From a checkpoint of a small mixture-of-experts model trained on Wikipedia: 8 picks a token, 497M tokens.
Below are experts of layer 5 (counted from 0) of a mixture-of-experts language model. Rows are named router (the router's row for the expert), gate (a neuron's input weights, with its number), up (a neuron's input weights, with its number), down (a neuron's output weights, with its number) and show model dimensions 320-399. Each number is 500 + 50 x the weight over its row's rms, rounded and kept within 0 to 999. Numbers have three digits each.
Before each expert's rows: a language model's description of what the expert responds to. This comes from a sample of Wikipedia text that the model never trained on.

# expert 58
Description: Nouns after the naming places or organizations, plus directional phrases near coordinates, such as the district, the park, to the north, album.
router:486545563542435552628567412523589501460486539469529514552484500544596561564529631416494487513458411567587519369514493514484486515521496464457500447470510565487486481540453513428470514450493457470484572456509523498496449499505569483548498532
gate0:590578457494556432434456495433557528464451483476528569478484525588457478541512500508506518493504603500455461461559539534515483507511533588600474522515462479478443571547526498550582511540550558504525552462519439404466423503478486512523559591
up0:472469410479485509521496503571480442548494441488399436499495555550496557435479494522466518464446404546567483513523521496422600465471437409451529490457502405475495467492442554401424439553534472536478447507540512567552569519491495472477500414
down0:556474447580487460403521504473429467527503502540538462500447540481530600532392447466484458466417459489520426505526563559555435453460453517541534500456524523481483419443478506420505449578606490486527576491534498527473478526476469577494441552
gate1:486481531467532515492444514524545482558471535516455496521526582462435467467493463516448519469471421482475515538409491515517575487466428486508525523505537491379521459540600519358555527506518447483549485426519474547456528553470524476469542563
up1:456546432479539452491512487424465533443567496557554468548487481453590560539484478489582430501535468524476456517506479546412476459505477529525314530523509522476488545501407581552445597439521535552457506524425490428383410470526422502394519518
down1:547510552446469534498529513531415521471545499405428553582481493374475534520443487555434370513481481518572494516512546462506580520494512548525525463469535518549490351485475480557523571475514465510496525561560415462485497454468497468520561512
gate2:578376514453492543495567431479445467457522473523454494634361571524471434622478509499499417466391542501495490499572595451571482534583519498571433520466524525487478405617441559635486492502583524567503435478559495504452475535430521507501528449
up2:414393483500476480521512478402501497544551404494454550512487556489498480539467529406513491420530342532520458474529439355575584495448461460523439388491496527421521449459408508588469456507480568510496565415484490467487518537452579426515448500
down2:455464492484586496461499463492605427588586589461571569471523482526540547473506453566467469435456535614448423541656598474466543539505471519484497472473560517462490491464525432465510514489409513477437550514548545549520569391547444473469467509
gate3:483555441529436564542440538543642455508467467453557418448590628467565555397473533472580499555448420444513492472545570473467421457554550502468496515396522531534450557467432590434572462506517502551453497545440460497482426528521589532484548492
up3:523444483504527470480495501483568507544511434533468511531427417507416560485538519583472577476484497444403530510467501475505551475470474502545524432494496516579490371563542559518460553582553569505498510510542417560628504537523448513566415529
down3:431433486487521452494398432461528536564460455479535489492499460578613550483498534539560573567537418537490438467541542437553564573479485554468611483438533465480455433487438498536523563516444491512470427598500477613404505477504526525559492473
gate4:477526440518498428600424442541555512567562459547562524502471479560491572411541452502489560440527464461381435417518586528566506441561485512541424573462442427498495393431476476534446485463513536458454510477548436495371435428396528438597475458
up4:502513574525526507506487604499586463388452508548503547483468643416498418532514498437478451519457452524516576575548486418403425518532542437526561494539549592509590478604483496463538492520494416511556587563434546490587483568546461626475479643
down4:466374536443580455546491493399460462457621598494473441499380482521482496531469503496514428451505589530507497502526483509473584498508488613517385475553577456512479568495469482522556525573505418527568403546497444530547524527524518589503661541
gate5:478461504466516460446507498451552500524482491471485534478467496479463424510439472579513470461487504493573466533520554441452451483507472507514523526533545521400519531496535452509559462491525459485523580519532496526564526398591477570563568540
up5:564546483483530482445549458499556545550522366529459563511499459468463469345534478481479476465518521508423537543533459527498530465517465443492417548507526443558429477536462503525543515517498554497531421433470438476533483595567514496535474475
down5:449445530488453469497537449481519450557507486521552497488529491519556469364519562488513457549489481355526427443513507523505574549532583508545450526492455518506576454507463574467503643536416549462509575458512466481480595480469475532492667364
gate6:552572493563539456525529473534484476448581465543480476421527495463519493468552523430466551457454423567470500456463501477492458470501382459451450529560506507501448509497509496495575427401540437542437443544454407525547496496497573511511547564
up6:398465525450377435521507573644455556465458525546559523560518550566405464544546390486593478440482580477498452560542526588528504453493487513599494463540512407512499502502454613577517491504400459497413588589493503491548552633559452494431496394
down6:518489570491381514482435531482461543544542535538510508498498436507531473590496566483529450488484460573576477537504478559518486396486457505559548393425455491483501509337417444439391510411490487503524474516416438473477478506469536517483518479
gate7:427507525503462535576559658501520445471527564423460459560479522511478437487463477502439515509508563419509479682426496477507446461531491471512426422427491444534541429518487550451541474456418580477465453517496458537511484465438505512483552529
up7:495408436478573453512460450520515504531445481626523509405447442549508509457447490537534524493478472468472529490541602553418430527534476531486436626487468496509479491523544447476427505450514406525422434473560477486499528384468503500567560529
down7:474510514382544500539497515506499481461511552580472521497436508528462474491475487443528534606481484477460541493389580439541611526610553534423457426363541404514466430465525404454483511513585482463511521399543418483533490458525484507607477494
gate8:516467540536416512560462468497485503419406517449411595518550605491513558443497541464508551399427478540468479507415488511563514513528539526489491463469517526479485470450473533483481511513465431558539527441654469486444539479491507426528524526
up8:589537456495553472413525484539537505471403528499495465636501510480434469453477488463489529411403483473522521503480483517466515522558416509506537500504560549499504441474456517594522448485589449570408506531560610524534484451581568486521527508
down8:448457556433527462454646644449506517526536531543566534482451437506548363492466468571489567460481476425477525457496549486461555591543559531476470531452553469594512401579511549437512489533514516480506404443598473435439496520492554455464427545
gate9:500477504525481485570405539471521539514448463415553547517566551388605494508501552472526577541335439443587541517490514525457533404449424456474523534447545436497507461556420478451424529591521465476441601550557392441563508552565467472525490434
up9:459645491590493544551398520468507476508448433471526519537523528400494536404459558532407537503359416439606497500504530466466595457408547482430502588465566510471508452582531482429443568603609429459483590598536458514509549476489486516512502471
down9:483611486461508471413511444488517528471577470400507506541476523542475503481628536501438484571506507463548545482470448531434528493606421484416544492486494449531529469475562521487553478550570482580471563448480470463515562519486432629544385523
gate10:467569418524519552512556533536488440508496618398550432411559561521490564585443417550419390410526520492536481505554510448501479470503463498563528426576592528456566509594390554545560479465523449482510546494498447471444551518614503551481595468
up10:524472491454674483516505559424484576542544428537460549478495534470426467471576492459408532584412537461490488518499499527499507514525544530434452537467499481536519502457550539478536400438502462583517536576518500543467477546491456454450508490
down10:487472452561466465464505476508544469457458454519480549429520485545533526527594460470474487485458511460429532521567587528435501460456438514442423458466564468460372486552567429472537476525539453394561453500548465366500542472433431499520567498
gate11:535633505504570570583547460524520523432421455546556571498614544534420546419593464406538559515426493548486496504481453497465496537490541397530496513433523507509481511563464544493427527479478507458474644528549447505542540509520448477497436454
up11:508578549538533595495492501473583550492465496533495568522569516536471587506555506433462458579506526513594496482508538487446578555486572479516504517496462427622507504534438481487471479450516497460426581477486480428476511510456426559632482414
down11:463501486451397504453552444452550401485462546498604485477494532477495459492488449523469555482487442614536597519482502479472440546470508492579490528541497482591565604629501444498529561575493516628553477487514532530530542455525490503481467449
gate12:535448512471439443470484546419404480529453471513532576472495458533515499434436574519594464483488507524471483490476481518499575460582454471496408554652536466445443506446535550590628558482554430548546540461461469530539493567440419467438555481
up12:391506474489503561513493468517589544432570445435515531551458525425499518577502485465454549615516507467535516467478534518498480513526534531532641411344490529519479506546547523471467512518356499479456510494627437447532477439535558454525481458
down12:521440514505437506490426439420517520570458512406499442499476415499435523535567542508461429500513557558559521493471546499492449484467481487555470518466500527599456526459567512490548481545596610518517495397571524624577501468505467451504540452
gate13:449433608525404496505558420528562498536543467461551435521521553510532541455590488557455500554529426510490545524582579542495546510555453544560545399411494493512400422524450477499531413456450493488516481451517425503495534519548507461505606460
up13:500587370533525486371527570522458509463414519437466530483557499475460501516495493469509414437500487452441450469412485500537495456383538439394522543594551545443564526471544523487505446486430582617473477536462494548490457459481512517453403588
down13:446503518530480499556476403542532540508478526525574543521516459514500424482506503451501511560547548471547528515461584522364546447505497552511490461432570431419476460522478584400639406422516492420559471570493548498430611489460528560433499522
gate14:455504493515507552492502445471524420585471458474557486538535571588544521522437418473527483468481522523465479470531444524535454539433378503527532380563505470593529365533500443524498500456380502571477519474437516483527640487527493504462496534
up14:571484530372493522474527469493467512452516496529536567481460444499441393473495571488465510470497569477571454482438491466424544520463538579535399481457412471453534621501458513426536557589524454462540483485562554499523428503498464494517510459
down14:515597467581546487475563546466425571463603584483545566418447482458426499520500483381453447523467543461509512507495492604511428454502483454432417559464539446511458522456518456522540388542534477428543398515547436486523476480483482506456521506
gate15:568494478486504477489451467561465438457530574531564576484509602602493575569579526590450528425461473468450536592458442557508530510430529549535525490512475480507486505488479517477340507509574524653503471562529529512480503505509538539465486513
up15:519499487560536450473523499477426647482454448423473418582451500376564539439427501460449620417504598488486590457534557414480454508532553520441493520396589493533480475605508456546522529616516516482466555590434558478578459437437446425424539588
down15:526492515437412517548448490431474519524483512435490471488500450475511575549575498483497600505553531459499431511465610480547481534488481531466590540458643505489520505542434530589482444478469572444557482521435458489484568515435486578486452512
gate16:533497480570569455618575403464485524486473519545574539431462525508547538501508465532535471534438437547432445529528530434553307525418478509421441468463483457526429470552493513524453512458522498504503534430530479548418577483519514472356536571
up16:513495506599576483653541429478478521474503507500621560508386558565503430517501468572553496435427473507545508508524518462538422538448364581483488477438463459489475441586552534496429459510475409446463513461503459520460548549541523476438467551
down16:482474431475505549401562485415581549555523603497443472508434488505492477531538404480534498416497489489566463512498633541467403438502507481491441448519509333468438495470527457519483517604445430511483556431605463547492460520494502536517507522
gate17:472512487452422466531505569526491481450404556549510653508477582507607535463481513496461495487580509466489440504497432428469455564450465512517552500510418493558527461581555589523472456459372427578566587480553478531497488452489384504465493473
up17:530441427483550543499445500526582458500495472413541537498525574530476462617488497557536507533398473442461495496492522450572550601548505473514491509474454477433545483554455527531489473464515510462451504569469516475493509487520497441466521528
down17:475512545456562511472392528467580527512493461484431515458529634404541545506498543454489507622514456485424440514518480462497432478491445430472443551490577574559564472557543621498453563515507573477462493481487476449551486531541440603504445479
gate18:555532555430559472430560453431428470610462396538444613478534522504559488520486526508594474415401543668523464592481559492423501504517576572486521500491511477521490520540502470537518499593525534508527493465542463598506440559530565457439593516
up18:411526561507588440438497515434484469561484461505469456523520399471490469586543506523495479488465524465539431492469543543516510568514500585449490437504559462563550556503522575465551504538468524452523395563529533507454517486557483495485469514
down18:536505421525413479474501377485541472515484397372498563461489524514542513545541567450434480547523510486439504549473494538460442502526470500560428424407470451507525542544450440563441503449573557413501401514505452350531502439624469494496459541
gate19:543414487575463453558458553396534488605422454531600440482560499481477469470428570541554494495548499534528592495480483463493437529577450509513507501479542511424557419465494555539583506566562485597526484484438559506433519542474477558438451499
up19:528558524428561512458513471563458454359524577470476539541453472479537458538566493438399536494387533455497411513515495579550531488416502459482523479526545469509489550498517455389379447492433503440457554560536498473501507455454519442589521426
down19:542636494516432443485383520456522462606542422449548481493511533487503466518486449393483541440575511409498519591567473497500549566557575501527491524598497532507483497497534545525468472548481469472587563488473520418532570519498426568468526426
gate20:603494401482429476554471457435547526524576526425520538519522548552461470515632541444532498536451511419485536527528473483596521565483478570634532533517487533467439454477525549534530564555403490477393610525452497506450548473467581459472525505
up20:484519499522511391508535477505451543487520442474365435420436475425435513539428460550487494472534536494474483469488526580540502420425465484458458452550467536513446510520454453484496482440502449650565527462602519440562484446538553520595493462
down20:503493497459417460552423512532504531505474589492503505461451563506452548536475563555509451471529478470568491483488489468439496492503511476522517493547451590413440479522489435572500495415516531603508497500423560453452499556549589380405515566
gate21:429505478516532561520564455518422436575478549520478397492457513525504569518503524572588541558484542567459455437502527548496480509538437508510523520511531508423490574530545625492579545489535444499553484522511479467575539483508498470523472587
up21:465465483466478468508427441568578509427561531473502499457498457539495594547379536458470454563457466440450519482546491464495534513497529427491483453533496450557487462471538444520421520535483439455463541546521546469480502526438451557578447436
down21:512471613486469471522595504512496500516557506447459541549501508612443468521510529483452542495463555457487456405521481458409525456439529427489498464508504463511494604410535484497475527480557486480456481560592514463560503441524468496483500463
gate22:417458466531462493537514528446456462500510543476525582634518552532529529554513504511501525507452454492572476482523513497458506555552490434401487461494451434528505505510503548481571520425433359601505538546514430542548437629450530525480557552
up22:598475571506551530404491641527541512386511576520398529433610454463464503459502504495468551595506543554573576473506424424483571574453527501495454505379605585457521424561517489583432534498486508452519411486568493471504438443608522546599452417
down22:474397549486563501541508580436404530486593436496583533542532507525504546534491458513544497421462425592512522561493461528491489549474494514424436503450524462434480427503499509480559490481524485490599605557526479434490514555568475416521483552
gate23:572516581585501585538453480460554421437535590475590457562484515480569474427430498420565407618467526595479498445469443522574465460527544516526519436486623443558513542530584426501491373483500466524474534474510509447418504501523484491546465590
up23:514469449493502627547452528448483526505508585469588574553487515469572560495431585475478511500460425479502643472449434490584448455550531488585582515448570400528465569414522517512493472548576549569470524392543476549447424560568440454560467608
down23:506601416545540472472494532502560442525479525530482573599442563473604559455475520436558479449475553530467464500493451438425499510485450507522489448503592452445479598472538607479491453449625426464482522465444526509497492515574512427529513536
gate24:529467567482459538517543505510479463489462526535599529488507539577514534512582609525494481461478506610563477521442603418711489442482465450479505541555536521537530524479552493489473544505507413455526447515432489531564420453520478517518466534
up24:545449585490422548541582479492524504462508490548597523443519507584507512524535606532539494498468518598621455529454614420705510475486509477457488519572528537559549497471557604506481562501515423473492418492474504530584403453506459456526495540
down24:531504479455506525487483506616442520589448440488395438428550475511516568493482510554478487541435440580450481469521460457558533518419413534539490517497559429556512524483494525558511569444485443507409553447488577543402501595473527530489443463
gate25:516452564447539524637560516488553479521526497438567533637518554488580439515515541510540446446545463454593466447478492492544441492479528477484542439514482477448540569514401502585535464484588490569500578476478471592521559484477583475466498512
up25:522436564401464514514425518551509489435400467451479509446474495398496459536507550497527416316568517485574545517558505622525595459498493514532506506482406454487515439539477506492514456475494521567476526520438473421434526384471523477531487489
down25:476579419569570517478419515411468434422537518512495417464467500495502495489539472440441503618455557552484494476470498517591522625523393554427442452593506562444395547490490544479460500508514566415547561586594467567512468509462505541434528518
gate26:476449573573435464555529537481506501507472486539526458552502537496526595585553585540426593565451521533448514483565443546525517591522487477525435530395484468491508425520446503530528539473538458571544601495479451491535511480437518485579546535
up26:385550718440431632521499506513559517496484493458525473581577565502539549534498562491453499524435484596479523455480541482517469570532419508515502512454531451514469384539543526464517461495518463478457539467495379538484455462432485572557573536
down26:476480577570489511494442544484462520521498417542527509487463453432487519483510575557450606409586501521528542546475459508327499500546528468575542552518449540426461457458456492442458550539520591511488469496485430513531420506520500499465508540